config = dict(
    n_layer=8,
    d_model=192,
    n_experts=64,
    experts_per_token=3,
    d_expert=128,
    d_shared_expert=256,
    activation='squared_relu',
    moe_layers=[0, 1, 2, 3, 4, 5, 6, 7],
    router_score='softmax',
    normalize_top_k=True,
    routed_scale=1.0,
    balance_loss=0.00654,
    balance_bias=False,
    router_cosine_scale=20.0,
    router_bias=True,
    n_groups=4,
    groups_per_token=3,
    init_std_router=0.00784,
    lr_router=0.00114,
    vocab_size=32768,
    norm='rmsnorm',
    norm_eps=1e-06,
    tie_embeddings=False,
    optimizer='cautious_adamw',
    lr=0.002,
    beta1=0.95,
    beta2=0.95,
    batch_tokens=131072,
    seq_len=256,
    train_tokens=906500000,
    steps=6917,
    dataset='wikipedia_en',
)
Below are experts of layer 3 (counted from 0) of a mixture-of-experts language model. Rows are named router (the router's row for the expert), up (a neuron's input weights, with its number), down (a neuron's output weights, with its number) and show model dimensions 0-63. Each number is 500 + 25 x the weight over its row's rms, rounded and kept within 0 to 999. Numbers have three digits each.
Before each expert's rows: "comes before" lists some tokens at least twice as common just after its tokens as in all text; "mostly gets" lists some tokens that are sent to it at least half of the time. This comes from a sample of Wikipedia text that the model never trained on. Tokens count by the router's weight.

# expert 19
comes before: ".", ",", " and", " in", " of", " were"
mostly gets: " areas", " groups", " episodes", " students", " systems", " songs"
router:523477505509530474498553497523493513493478503544496546531442514542497498498478548509534475496510515476481529515481500495514477495501480442518502554503524521501489519524504493464519535488530523
up0:484506516492484474522514520526525522478493504508491484533510496489470446468513483520484527516466487503478459472491506498501503479508466497485500515520465521474468511468450515497522503546531496
down0:521498525479524492527515480483502499498508484499456519471500503555488556546476479466567496498477458464510487518481458532501471503536475525477503524500510533545517493520550504474524513492543527
up1:526524475478499502517543566523543494521491508500498518517530515487465534512535514513539490499499502504502455518512479469556495447502496470485530521527505490500492497495493479506515540517528548
down1:514418458485512488513484496530488513512491499480516506477459501518486476480501511484536482494486488528483529511488478521491498471465533470526496499499454582498496525486541474498504495533484475
up2:510502495512499512515520500520499530511481502513505489497512540507509522522502494491506476485534477531470539488540528518537534565505494475489491534497539495511531498568513500524508489467518513
down2:495488497493454492526462491499475516525490529497510487463448473520495452472461531533536534488521475542514500513497508542478519499520526477519497514554472456509492495531559527488470484485508503
up3:491556459501505493496532553473500503490512509483526511493504508501541476550497477485495453518463522501490495511477505553546519522515490479489471478443537467496491494509543513460503520479500494
down3:534538495522503503534492533488507475563530510487468538501514455500525475447485551510458542517487534497526489486494476529487508516498475507543550446495501458433541526480526491511499498525480474
up4:462481455470545484449457521470541552469522525488480488520531516494500517454512476475499498501507443505535519505509504525466483485491559492495478507509502536518536532499504498468516515483487490
down4:520467485473514510519500472443482508509509451486523535472450492521506487551488539500516525486474499492493507490522500511499498494483527447549489511509504484479508529477498473505515492534526492
up5:436486450500558480478474538543479488531504495510515435477495540513494527534527562487498514526491512535556521496496499508467532491464486500502485523509534466520534500489503466511468523531484482
down5:474494533535472519493481529499497533477585496474445497453506515460494492471489462505527494471482480506516505465475473529494519455535494479516504505512488493551531499519521487541491458489506517
up6:498494499490501490517484451481506499487510514547480543493512490476500500484506494500520518523536486494521472446498529538500483487530520483468493478513462528512490463526547470505547501452485514
down6:520485527528523455502484515506496478543514514511433499485480530540539504514460519516559495492511497540517511515550453515538460514450488515536494481523504460519488554508521462480500482491520506
up7:466465463491529464436516453532494487495485526527545517520540548471496499491497478503511488473493512512498497501492490518498515491469458487500481521473454508480489518441470478518526538471523541
down7:533513492508506470472503513448486502480498501519512555534449501564472478544463539546494475522479460480500520517484429522515487477470515489507502540548484490478513515476527466516488508523505475
up8:466463460485465481498464513535481545472502536520554482507503451502481541480505479482511485521478507460510437505452535515522536513490474489515496475488518495458529511530527525493506526520503504
down8:527520543499528464464452488493509540535483498533509506475528481524489544531473527516544551545481494510491519518523500488478541478492488490474509494492495538463501483535491466514493465491540481
up9:519458521485533498483506519474481564519509512516474426496542496511478507484514476501501527484484478448524482488545514474513585481508492442534535520539517497494481491482472512497497541506513515
down9:498485460459512460536501457496526538482459492504509487443467464539504467495532543470493510488499463439468514510550461521474527453490513496521492498504449529471501462483532493505512525497537476
up10:477497514512490520476523539493470539496464475540448449518504499520503462498483475458526511532497489562466483467501518510510552520486533514507557506489497525449509517516492544506518495466493447
down10:500510472545495528560506516495512517540524526530494489522476452516484500515477470523521512473521526479528463512476500546513472498505475534528513508513492458471462482518499508480554482514495570
up11:506524480458473499475534502477478510496466513491490480487526550506517529504474512523533460469533491499488502484479513512478503509504487488499492507477503494524465440459508532466532492462440489
down11:514493460495480438526463502493480464472516501527475479428491456479470502470463536529531528508484477465490516496490482485520506494500455507509482496490536458507491514488471464508470508511517455
up12:512481505476525474519486500509512450455505538490475540459502527510502494472504534476493522482510531483490490502527538511493514481510472495495501486517466502485485519518495504487456522531496540
down12:499518506513517463526440504506567540517490485550504530476524550508502506517510496533565501501494475530466508482556483526479491491501509502488517533497505508510501507502515523494513494480534474
up13:506528547497469493491510557524542521504537490521495506501498510506488524488490516449522457495535493535458498493496530475521489507499479502501567495524474473489514507439510507512461461489495571
down13:506541509530489462494460497517508476499519535503471509504479438486490479510521549504515571520476494483474490535448517515500536466472497492509493498493438556470484501537534491498473545532547457
up14:454471492514477553513490440493494501509505498499479518497496465474539508474488506498465541493499491458489494519531462499552462496490490430489521534481495503493535518543514507528503536512498498
down14:493488509482497543508502511525517465500517461510493501532475511496507517515547535486491530508504490490527473510480479493490490489526502515492417511538500544483545522500444478471458501479501531
up15:494470522452492485497518480461519524538476506509521491518514505502533457494487515524539531496520534463471467453549548536496527520544493463476541476486490533454492463509514518512498510491475487
down15:471457482480526455535512475489517497499483489525527495513484497523504468503523555519560492487500486407484511480520495570486482524497473464529490488499481504528460481502513525492520522527480525
up16:444512507547515520474505423519511496499529527485450521518531496486518510491471499481482549499473484498495502502527488497506519548542492453495525451502499526528467481460493505504471534470488474
down16:515517522499461560503484484469467509463535499484485514470518479479506491499547528489464515498485513471486548492527462503508488579478511461535483490500525526515474493480531522534501476504550469
up17:496496526528463470535486495493525463559483501474532520499511496477498511520486516524527454468538501515487489496502507501517517530555545469513529485530526493499471457518494500560504502449519547
down17:488501535488493497492500486484554486475475464488511576475478486471489498525471523511558502493550466553495518487505485508529509513498521514463474520508502516499470489505477464475513503477500527
up18:447528521538513486542506544500460505492501487516510513474552485469525485464459507510501547516537482447502505442484513489524488460464486481499508514476524508491514469495509503481468536508474461
down18:524470486540527499508525469517516497492535525534482455494493504469465542467504501552526463507473506540506528490508508461499547522516497503490539492506493473485542560466504437516495523497504490
up19:543461474478484478482531526528525516541504494491521485496497502518550494484503531475499559535501526512521506513537494505476530490514564536526492435466459509502514524480502507501501496477507521
down19:445468512467522503486531524481548523503495485468530493539474529547521491528510515478482521436508516526479520521525543493493489525484535489504497493507439501498531544546508472454525525540480519
up20:525501505521464484495544526488493481513479487505521485516502506504498476491488528526516520515509490499524496490491551452536510488488559514476483510508510515500465490456491486469510528532479469
down20:471524467513496459467509489520498512538465477499508518481460476512490518504542489472587479524536468449502511542538527497475506423479482464498473504515516527487516490519548545506499500532495517
up21:446505527491487541497495474529468518531509544524478501486504488524471461499464544522506512466530493477495506516522521490516572509511536479520544528522505540507444522500502485525486518502505477
down21:505511512553466478493492505488479505517520511533516530520492513514477532489508511479521529536523508460502528496501478481531522515538514476485492466535498503513461513500541463511466517496556479
up22:481478514491512499508454522496490485465516480508513493486501503489511512486489450474515539458522448488517549497527483525458475456493515494513506482486458523493548534481519484487483513510471498
down22:457466535479565485515522500521493507528539471453471520515489484557507496516461493465524501492495520500475521498481496525516492548476517531514506504488508517547494489477492479485488502500474519
up23:499522508501457469481511470482495494511483501483506547460516516479504513512479537440498464468446481496508541514518449530522526504558532503492466504502503501472500521441521473486514487467495485
down23:529504476535505518546529517459498471509512502501502550472519474512532471458491478462519529510487538506510468478534514508547465550500504533477436535475516468542520507450477497498500502523488530
up24:496497495536464473522511500497462517508545489497478495510493517498490469491501508457493501540503441491524462468512519482484493489531498525503462474493534521468536509460483494480541503473499535
down24:521515485515545540507512511541467474510505495480495456466545479487534490524524469483509514475487488583497505470509508498519516531518504479475542513492500454511519518447487492568482512500506495
up25:529481492535449485555499569512515470508514481495504521496488501469507543491498497547510479458466503496523493509443510495491498495525536519467508511460454514494505504498513487490475466515511468
down25:442508486486509537451475521486482539537448483474477481507508518498531478483520466507489474510483503555496484559511557488524546513498497524464476498521506536496523503513513539486449487505491439
up26:499538522492490495492502504471506523451503498480487513500496494497486455458521488481486551507536510445508515509532439512485491512480499493511509484472495495530552488506529521486486553510533523
down26:506516514468496576540501497540479485509524518506526519500493529455531478526497487464500495493530504547482556508480479540510479516540531521496503488493500490502501448455476488482556476470475503
up27:537513484452530469464477558491480507478529486467514542507511494481504529477489546486518519508544492510494500511446499478540504481524474473512479471485501512484491511504524462463482429480537490
down27:513490523493518482476562518468518553532500489509489462466508500530517463515540458488506506498483499477521515500494501554501498479505511495501487503542498502503501515535540467482524539516513473
up28:511513539505496486520478493492507483493545517490482503512492435497500554513501514504442540508485477494529505519482505521485492471516488497512501480495521488495485499524508455509496529493513496
down28:497526495553463494523494495521527469530522488508477491534551482459505534540506492506509514494484500466509495523530498473532526484466481517535499501489510500457515499478464424469487458479455500
up29:498525464497508468506465525526493465525487506464473501505566458528473537493480476495513469484543536470493512518506490442516495485531469548520520503509502477503557514522459489478453525459510499
down29:497454532530493501528479475517517495524530463459494519512542483509439520491490448496479516532499490538535534490520480466498507492505523537486537501555460505483541475484490508492441514497455511
up30:528512485513513495467531499453546464503463506507542522521489506495490483524527503496548521473497490468455503508523491480512496544477483481500517429518453480483536517482470474515489480435510503
down30:447480491472483478508529499496511524456460516505550487490478496533459456493539483511520481446490470506487509508515526487483520467535526501538516501554473529520491503508526533463475526506518514
up31:484515502469502499502507520497495483501508507492511533499523466504498523544508537478428508529530470509505536485485501489428515501490498493512440495525497496498516513453491500535471478507518475
down31:521531531535501541485530500487479477496529480529469489509517498480483498492534499479495520495469532436514540477538463501540507518520491532531514492522544477501510476528525464499540499480454507
up32:526452477509450546492485540488528480483520491468494484483502531510508518542517506543477467517505495506509470475509492458487489535519525547476498483471528493521525512515486539499503480517526499
down32:446521504508503519491514501512486525517502507487485462502503486460532465454501514538465502502517499519495501493489502530466502491529518503522481506533459516501547491522481540525491491490475494
up33:461534511529490479495472443526499529508515523493486508492508446524485472491525517462495510497507505505521552454515534501486511523480484476486458520492560484522520510493487496472546474518491505
down33:466533517461467536515462463499453473495549520486478460506476547479507490490514473514479496487506525464504485514497460509508497485510470490484504482538476457503490480492502535481512497493514510
up34:511498491478478494543481446492493503520498453451523520494506449532467451486498506525504535477523516468485518481497502445478501498480528525485497471493487508438508526497517559489480511497511512
down34:451517485487477514483478480520509493515498513513490506522522488447520473505521507530501521518517503456461485467514480500497484496507465518491496470481477463543475527526537483552532533479496470
up35:501475508545504494545500508512526529507491500495499457520510460502505498556492479496507515491443449504512528450498516506511479535494501490488481513503538545504518496488497497461534519468484483
down35:495544501533518546530488526496498490517517463479485505543501494456481525472502502500513475529512486526530511556497512480499449484493482524494504494508482495504515523476523502428476439514491520
up36:458513465503518498462505519547487520492469484527466494454490527501496513502527468501500515460500470517524526519493463514474513467514479516535476490470511471491518518502514541502515499573489463
down36:466500476500551498510517525478513489486503515481503509497505480501488503508471526545535536530482511542467535472513495535524524501491441484518496498535522502510513511502473505533550511518491531
up37:511511496486504485514513558517482498482472551508417528496522524523517504510484512502486537456517528506479512477499465557532548472457488507466479483488516493473549502485521490524492473482529499
down37:503514491493516497502451460512516483507458539539487493492506503469504507546498468534527506477497493507476504512512484528471532490508500483514510510543519500467509519469521522467518513489495543
up38:462550450505478537572518530491466463473549529489464526515499473529461482515469434508488522491491463500519522458477471489544506501492500506500461545494516514478510497505527530493508512467496481
down38:494502511494541465481448483555501474514521497511532486472500520525474505521498526488484497497492502520469564532493498499504499489492500511501483483505458500470503508479514477486503497450472493
up39:491511466542452473520510479503526484519504530492498524488494544525514521441529473526443460468531473487501515504476486465462504524522541524506498446498441527482494503492490526499542481514472499
down39:528492519516530530486533451552506499514488493465496487466513510506499496544491521486471453503497485503518519494480545499511456501530511501487491477520542504497490503511460514504550498512549494
up40:527513482492461505508510443486498537540546520462493504483497462494521489507476540497482497512551470510470507475500486463548500502509510478484509471494499471486522457516467485519469514473523465
down40:548476522502511493514498522467502514477528461540472515491542531489472494481493523508530452509523488480530558457479490490564491513512462512477542477514496493487497487509477490539487515470525502
up41:529515445534510467516539463484452498509453493476474503451550506478514497483487535466524504492510487488524545506508483513509502467506542485519456508536508477537497533524519498470508482505499516
down41:507475469529485499526522506520499470523465492518524504492507482511487513489481498491509495516481484533528504548532464479528483520498504475545482495484500506476501541459451488463490483496472528
up42:479503476475545506534504460498493435506496480490497503509476484489487483492514473500494506505483499486524445491479514503510488503492466545487514537521486517506495508505494516537506520513493516
down42:509491502508465515555456514452559518517542516483469541475486492546531479506545487496583510468501518465512487483504493531472481469455512517459519504491498500497526495500488531479502526524517522
up43:495528476488511490521571516509506474467490521463528519546510507505542486481533469489519537496501527446510514470502509488497502493486471498520463544503511541522494534475486532481482512516487497
down43:524491510524476481529493524504502522491489542535522459483539510500505484469492483488538524495476483561533511503557493478452520487506531496461517493484483466497544494516507510480464523500493512
up44:508554447505473466482469519541523465500564516522518504527510474489507512489461504496508466500539455493489499512490538486478492510486506549526517518456491482506448536476515496533493484480488500
down44:488526527492459486518489524494495503478476495515502507521409466506457526496515564487519530476500484506487501534465494443502572491510474489498543516529535501511526542514525482525506525468530546
up45:501465503521460530453489497494478482518519485457508489501510491475513430490488474488500505527558489484489522443494485510512523486545534504481482480478505488490490485513511540476490546510491524
down45:488489501502523507444498549530470481493474502506542480488556501501536513519525495466459505493461523429536493500496494474446520488494521502487477523426528474542527474502491536534516471521502475
up46:506457510495511480510490505534502507511482493503505482480503498477500501486518494473501516511493489531461457489528509516485503479513513473506488527511499480516537509522460467475484509514495487
down46:489484532443521504514486493492503473534485482478468463499479525501502471504506498475545520524518445531438494521536482507480499529458506496465503513500522477504518514519502490478530467465487522
up47:499529500542533514448500515517518528478541515464524510490505470512500475491505495495489467472520535488502537529493490498459475524482521507507502536473507489490460480557535505529514534497474497
down47:516503503518449463582500506506520459508500496504464539495494498486525501520497482511529534499485542477477527484484491487499493508552516474488506460486536435466520482467482518475499477498472512
up48:481452494463514457487441510512489495480490498471507474479492535507528522509534520527497494483518505463506500502462525499474461502477454490547511496527499532510488496541478466491494499492503474
down48:513494511495527479503495536509488526479525498527479512508530461525520474460530519527483490494529524507535515460485477522500455449539514535492529498535519534542534496520517513465504517505544462
up49:470521502541532486533490427542476507486528501495525511492514480484516536474482467526451553478507519489469496521499503486471481498497499516516457519512541501525517498461483517470453540508501543
down49:488490495516482511497508558516491508491506508464528491541456505566521519529507504524503501590491519510476492488487466534476499442506488501478509489545503513503478475474504488510498459528512502
up50:501480507509479488428540500530514525473531471485516493524514463491478506442512493503522471522491459516539470489474515528478479495502523525518483534501499542513470519542457522512498502506485487
down50:534516513485463453537503469474502503493464516500496542492487493520487484499522507526571520506480530498495520516517486531477461504482494499480497498486501494512511525468506512514497514485546476
up51:481525490488527479486491492509528542495470516517499429534485476504512464515532469514523482512490518497497470453514487497532500486527461495481490459504504514529514444468454476475514514534481531
down51:473498521497528507537526488457482527489536500474500533508469547528473499536553485546494499490496505498485427503521462525489464521518457490457512503480548500547520506505509537521532482462565531
up52:495499518536452499521509516508542506536504482519495511455534501484513560484514479508493480505540481537512485515514490485466483471538526493490515536501476486497501484489506509473518469550498458
down52:478506520490534513437503492506471507532518482446508469466530483535507463493556478499469500487525494485501499468507528514500465544521505499488440498469488475550482490543486531518523487549496526
up53:470520514533404494527474530466469524559537546488500498436517454472507505461497481482444489470490475443497493492533481451513564484467507497493481507494487503488518481491508487511517489495465528
down53:464469546486490533479494509518469490516519501483523463491509514471444493504468506486462509521515510471489486482479490470493530525518540533469485558522532543476513477509462487519513476462546504
up54:440521510478477532509517524480497442506510492482497473524498537519520469500473531528510509527487464537518477476516567500495523495532473517482468488537451499520519468486468485467502517516474515
down54:543532508508540465520529501440482457473489480508537494511481514486482479481480514531500511534515477482484501441546467497512455542517474452528484518513519531486504507524529444516478462493507487
up55:545540501519502539518520496517484473485527470456480514516528502511495484486495497534463525482542455510505512473480498473538508563531545467521487527527509520528447518533499509536540418488504480
down55:456498476469493515482488511489528476500490519463497462481499519498520493493544561467488467472479486489516547476463479475488523461527517450510485504489492531540483510490531506530505512536486507
up56:573482508553473472490517498497499526484505471481502509503500489526457497496521530498488469509458509479547457510499471471496517479527501524486529501506504499463478521504496509457530500498503470
down56:507553459513462508484483512505465456501439484471469466478523476475518471502513515501518468515487490510480548512486519470504506503494517521487528525474500483481531510509503485511485497508478483
up57:506482524527486482516488518496474484469545469511519503529503504501477487485488486533482509511490496455536511498495507530532461463451478516504514516483498560482507477497546433538465498492468500
down57:491527531474525519569481487510483480553496482512487491478542491479553542494529526515503483494515514530481513534466493516497453563472511490495523524485515490539532474442504505496487494509525493
up58:496487494494467482495537523421510444477531466462503523520482498522514476525436479500514550510527513496523512510517471484502493538464519512528549465502487444503488505507515547511514499470528491
down58:450521513495505518489517488517523523540474561490474529496500492520504464503489487518487496475479451475478522493521478516513478483530519505493491491532472525510471468552528541481560497526491506
up59:492560426537488501510485497484478514499487541489508514479516485523474522486495495529539492476529473532532501467494464502523495504524512528513492503493544528466525507472522487522490495495468523
down59:455498493506555471502509493484523496473525498480506524486475527506475469529480509529485508509476482524521536534466464488521495494529521515489489514540482508443470498538502518475526497511540455
up60:489500526528480510502494531518474545501499501492514477483503466466505526527509473479500491481482516470471502485532502509480509458466468508523512465491481518493527484558501505513484517498499467
down60:544548500467488471487496455513508473489485506527513543548532480488517511500525504546535545551513508514495491547469480506518485472499515499508509460494521501493477493479514508478478468495524458
up61:439495499496503485490555523467518418516528533476511464538505498494497517495484500498499496510479438515493504485457519488492510511511499529509506502504467545487507472501459472467558508528474449
down61:521498541491461493483486503495464489526475456490481528505486503500534498478532512508515478499513485480501513504500542474525550458510511492479520497527486535493455471552514523513497471492510460
up62:525504465500496508519535508502536457505504497504533481498482469501513515506499531533489484499495467510485542472495515496493468515508491524522499500520493524502490486475487534479509512522500474
down62:494505526513591511507516451492523510553502498543509517551485515477522495479497490514496514540527524464494506487477501444496506464509474495483496490519471512447520488556510513476502490490495518
up63:489502510504503508507526520467443510520486484504441464463499464514521538516517524463491489473478502499477508544480481502507485500499521494523504502494509560500502522491527508500502521501510485
down63:522515478493484518485486524532480477535489529503473459529506522496495521490493468485518482493515533547499506481499514486504537495471494533513474458495454492498525584482528474480506509535483476
up64:479483434481481494475498477488516481490519502515488523508509491512535531477510459504482534490496480478505524529512490517474544508455493530471475505475514540487519491474502488512533516563467502
down64:503481514483515500534480507504461480515508501486505531496462476513540513496541518528457518527478495493559505439495474470487496488516540528506458488544480511415488503536501524520520484505489503
up65:514489515519498511487526522506500495509522496483496512542507499498440478485505489507479457481516521486516494521516486480479493536505509512524508525507541524467499525520533481467547497508490516
down65:538551532513475508512494504516484463543470517482507491474502493513515506477552518524544515490477516505479492465516500506473502503518529519491505453519516513549529516462496451467526504528508474
up66:494499483487474499507451509478459549546480485477486481511495494508441493470495497470467471532536456443501537533512493446519507471465486525511487496486517523481488503452513496543505484515500477
down66:519537529470501517531467497512497518488510561492470501462542487513505502494510527460499505501471521483542511473486512466505515471484523479521551485510513475504539490518453489540505489502531494
up67:531464488517503546473506495539465475503511486460458468495532505507531520467512479498483543503490496497506457454516553522483508513492462455501474527496489531475513478460518486474524528520486475
down67:507488509496553481518518526490479511433494493509514480438463504520481502572559490490506492502484507469499500500494491524496503481516501491542479480504523469536488525478530511492478483490490499
up68:526524506527465523513506460517498455525512503502475459447510522505502502486481496511493484469516518515521474486550518513490514488513537535498477492477440468474507476518478513514458527501494520
down68:491497485544497505503485484531508529509494530472487469531466524517483495549485480551502523514459544469509477511459510490488500513495512486509492554506500493534467522514460494504483475485531481
up69:478494455516529473477532475498483470528479474485503501472528480527475514510538540527503498451472510507467459497531496472499534527534505520498478507487549531484531459457463520528528508472485490
down69:529513506520493507482492488519462501521514489468490495503557530465485555502483492490511555518473534502488513534473529465504532500493517547485517517507505481470534480470462480525489478503479468
up70:555510523534513502509490540445479516512517436491532534551499491475502538505483488530496543483543460493481537525529508525475531525499488509507474484484481475473501469524497471543468519505482471
down70:502486436490508539482490509490539491522493537502502529472497509529511506518483511513520504490475505495508502494481499502511497500468491460504480487460535471527541538489513473464502536496493492
up71:511522519488519503480493520498523520486530454520522534491538483461506519486419495516526520460499460552476485480484536519534464520519470481508559526442526505500475501474475508498532515465510499
down71:534508454489491501498510498516521546466480538510468526498488508547505456505477503471535481492516521472522479483534472518510502473491480486481533527479503460559512520479479513490488535488545546
up72:513513518493458496539508494489541513515497485504491513486505487452485469494534505517505482534518494517513494502479495523467483466497516508531544508509522482465448481507467526508507528517455516
down72:523481509500483459524484500532510487548512543488467507473459528455473445487507472521441470522495524482491502510516505501491481463454490445516538501489490482473532522500431483544523511484518521
up73:475502474510490482447505464542483512516472514536517549511547479511514487452490469528475481521496475498500500506494546514520506510526529492514532469500477493496491493520538569507502535493521468
down73:508480498524518484469444514489497495491482533532515519466475506532471489531471554462508477461484480475524529496498487549530472510509526518488509517472528512481503499564557462524482466487483527
up74:504517521470437511453452515480474513499490533518481513513498472500495564454530483496475496514520468489499466512511494488523487478485514521539470474509485528505496478544489436507477490528474525
down74:460534531456512509513526511467501475473484506487453469483526556475510485523488494486438490523489548455507476490489488499528502505543480487451516516489520512535466494448475501476497468469500502
up75:479506519489511561455501487484491523470515528507511531524516526469533545491481462497489545488499478489526474481488476518494490519485455480508487487493479530487490466535476485498434517489491468
down75:469486515494470518503512467460505557498492502447493484523469503524500486575499482496498519520510523456500479511501497535543541487466461442459471492480552497530479477520488521505486493481522466
up76:519526442502505457492517510475494486480477477530512511496499549487488468491525493537539464515490473510514487498497481529484504512550499524519557523486463543489453501469535476578468507483507513
down76:454500528489498497506478458489551481472483506475511549524492525514496503479503541523503469485497489509472544528472465513546475518489508489512490542513488531505516547479484507515493544490535486
up77:455479504539476502498495485488507469488470477498519467515499507461491500478495463496520496459514474455482497537485513489517476476498476495521519503469504527496507521475526474540439484472489493
down77:513521528503527513507469529494519503481510508502512506539541479518488546494500487493491527496504504530528479519497515535498531514470468501444498479496465496506510539533509526508504503518496490
up78:541465491542507501500508492526483483476495479516535540491477535516504498492524477503503574479524533497516510510546480504505520512512468493473473500514509507471528501499510535491490463528512519
down78:480500497488494479534454521482485421529534506511525517482495540489501507522498495450491485502469529520523529517489506496495453503570549500482499466506450476550476512483523518501498515479531521
up79:514499528489529492490519516534486509531497510549526517464494477490527508502492469490495524459497523508469507536510540526457452458480497489482526503488504506515507504446477490493503529525490556
down79:504500477538509488457512470496446512472511508517491502484488488500491532527493527507499449507496493467498426501496456486507461471487502530501456514509496474502534489512488536502499491454497494
up80:547515440520468484472522514504475501477503486508487491470523505478541521466515478521458506489537510458504544500457508482538437489497457509496490483508472517468475463488488496473504519518496481
down80:524484499532479510518526484487512467520525496501500480552511519524514479502526456505507455530526484492512489480520493508497499499536445492495437502509518509526526463503521521466538483501506529
up81:475484480496521465485529488496495497466490512437451527525519485476508468480482532470463513516502522498504477482497495473477498490532469466495502509492512443511522465498532467478486529506504492
down81:478478549478535498502510505560493500547514450495529455492486491509510498507501494455492541488552491528465540533534525503534511534553507490503500538524531516486477468495501513506518501453465500
up82:462452473518527487505492492511498498511503499444478520552504532467477527491545447501489469533504506487542491563502510518492568456495483494485525507480441523471467523484483488546508523505504518
down82:497499479489501498544516506511501491472545500516518530478464507487533469481515506492483494459486470460464470475475497520507495532461509453514505454493542559471477495491503491492485482480517472
up83:489496550495524461518462521525505521476502521497547524494524496483523484500486471517499531496474527472536505510517484513489491461503510485482522519458501487484487496493526528492495498474534512
down83:491506475509492469516519538492495463469471476470525542531437499518473547537497470529534491485492519527467476505500486504528487496510531483524506501513521517523520495504541472458500480482506499
up84:457502521512509523497503484505487545517507491480484468408536500496467508537527506493499508492492497471500510484478504508506508491474465502506465524445510541506497505540494550494502543523505476
down84:517513442505460451470500483529511524458455538466492508464477509482447501490490540559533473486497475532501509527483441512562540488481481481520498506510515532487524525446530497460496486495526491
up85:557501533475495482528561498472509540471531502507490503507515506496502499494475468525505449503536490485505534460510457474512494521515525470462477537479484502481509514515484467485462503478490474
down85:544431480492462440466477521484515578549515502537539514515471497470499542497517499475531538501472498463484544472473517490469512499506497469489512521467476535506473460485525495465488520488437488
up86:502492511502547507502493487500484454496498501493520535526501480470507528453503494512497526494538540461503483514557489513531494459550496506514516501495475505539476500499523541540522505493480539
down86:518500477490506484504534506499487480516512496476537527509479523523576500493520516509525502533455505491465503480506444528473507530484542519540502484491459504473491474470533504521483492502530542
up87:545479485525552497485471546469468473498480456430487493509501506482508511500502513541500494435547505487441529532489489502500456514484487490494523486539503495476509493513519491520507497502504482
down87:526482534516492532467485506463473508497569495517476523532559490567508500556530508484552483478496540532555488454478502527494480467489508520498483493515522533554511488515541517486480474521528463
up88:465485455493545488506464531521499491530464447465519533501486519514477495477496511543508500498470520517483469504529473512503483504487508505508529494507489496511472512465506474490480475461526480
down88:490466521507486467446475541467506492503482491488494516480476519513487531556537530509555472521453474488516530467501452442477500480491515464476481500520493510544535496549555513508520514510547463
up89:470508492524510528466537476467493492535503505509514523532512510538542509477459525473474551544489484491432502540512503479480517474471468473473498442475450510413494504544484505524472533481520511
down89:458502512502480529501489492501505481480511514484474501487509529466527486534490497476449486521502464467493490477494434508471464488502484460498483519491529494518509477546502537505494491544509494
up90:505479436476480453519481530496477482488503489515541492494502491490525516554495501489485517490479550446481468498482536489506526517488517545464514489464525502449516508531547514539458547533521505
down90:477463570525517520497489514478508535495482531525480472540524492486519517470507539455465518533527480473489526486497472481463463565527504492533494471471496519480521480505479491505502516479518500
up91:491490515475519537525503525478524494490485486497479469453488501496526574484526503491476486494518470543500563491476483466509503497529455501453484537482484543447501499451525495504454505484474496
down91:514552520492505502466480462521509503510513546466482444489540456513509468488499513517522515541502479458501460469542505513480494499498505507522462479518544519487489442529459540466525509516500450
up92:515534512498506506519475474504481491554502531517470509441494414508526529477488476524441476474484486510477544526522493509539454458508487550504489498509495524473547510479511445515504532512462519
down92:490527523471497510515477489531517481483454511483458480512503534511475525525552488501478495553460546504485471514540477487551499502505501552475522519545543494530540477504456516512498497457496503
up93:496487520433479492467510530518462494474564472460540499454501479511502477515486540474505470502541483506494481530509544490471491515513504537467517533543538448507505479510544456467515471553515505
down93:471514509499477529480514500455505499493488520511500487509514522517484514481532516472544503509508489465467529501492486503448486537499491477472502511489507506505482468517496520502512527491546473
up94:488512540498530493503498528486508519511527468480544496508489418486481494491521518482490488512476496463491479515502474532492478476475498497506526517505441500507496480505536477514520498476492448
down94:487468527496497441535513496489518511522474504516535511523475465514511529523484480506550553504514503488474534464535473509559473533473470502506506486510548493506525530526513451478537491501486528
up95:463510514495482482529556490531520440485507488503487480470520497494516482495489474509442493490520496468504478527481552429558466559538518497515446456494506522518487440488520510499531499502495502
down95:479509482487499475506510539493495503501513456445535487505544518487524540516442546523478528486528522404493497460498502484513512548516479483506471501507510508481468503467495520493468494522498493
up96:546546507429487505474493507492473508495512504465513528480482468524525528499508498471466501522531512528502517533486468517513463504526517495462438517460468497510533493551503497479512468485526490
down96:521453498490510485462520511526509503491494495470483517457468529526502511497480476514512479507506548514472497467488478556514526504538473461491535519505516491552560478501507485490502476505482554
up97:515513518492489527495488549485470508510570487502518521511495493494502511533501467505484497485507509502526484526487504472501489476528511473504496514476518490514483519527555491488522490447491512
down97:503499486514507480527519536481524506479514489470553502459515513521498515493490520512468502488452510503482489479524473511538467530517500479482521497506502531519498535498515467465487484536486512
up98:511510461436526460520520445477520453474496526486479570529491517487497479472516480525521504467498485482467463453489542548552470504535474511499509527473481506512468491437549496504498545475486512
down98:476492496513513479513468477484537557545480533499532494478491494536505506458503512483520481463520524469472527517502492525488527522463498495502496498544444534516536499528476508516513531487560535
up99:514476487554483462471511498513475487503530523490485460505519514532531478519513471505507493473528467497511492502555529512512499508546494474482499513478475471517509471521507560485491521464531490
down99:449510509506528515479458496507480523527506516517475439472519514470514523516476463535501507499490443506461500543502494491524543479508477471497526504520445494500519512498521540483527492500519493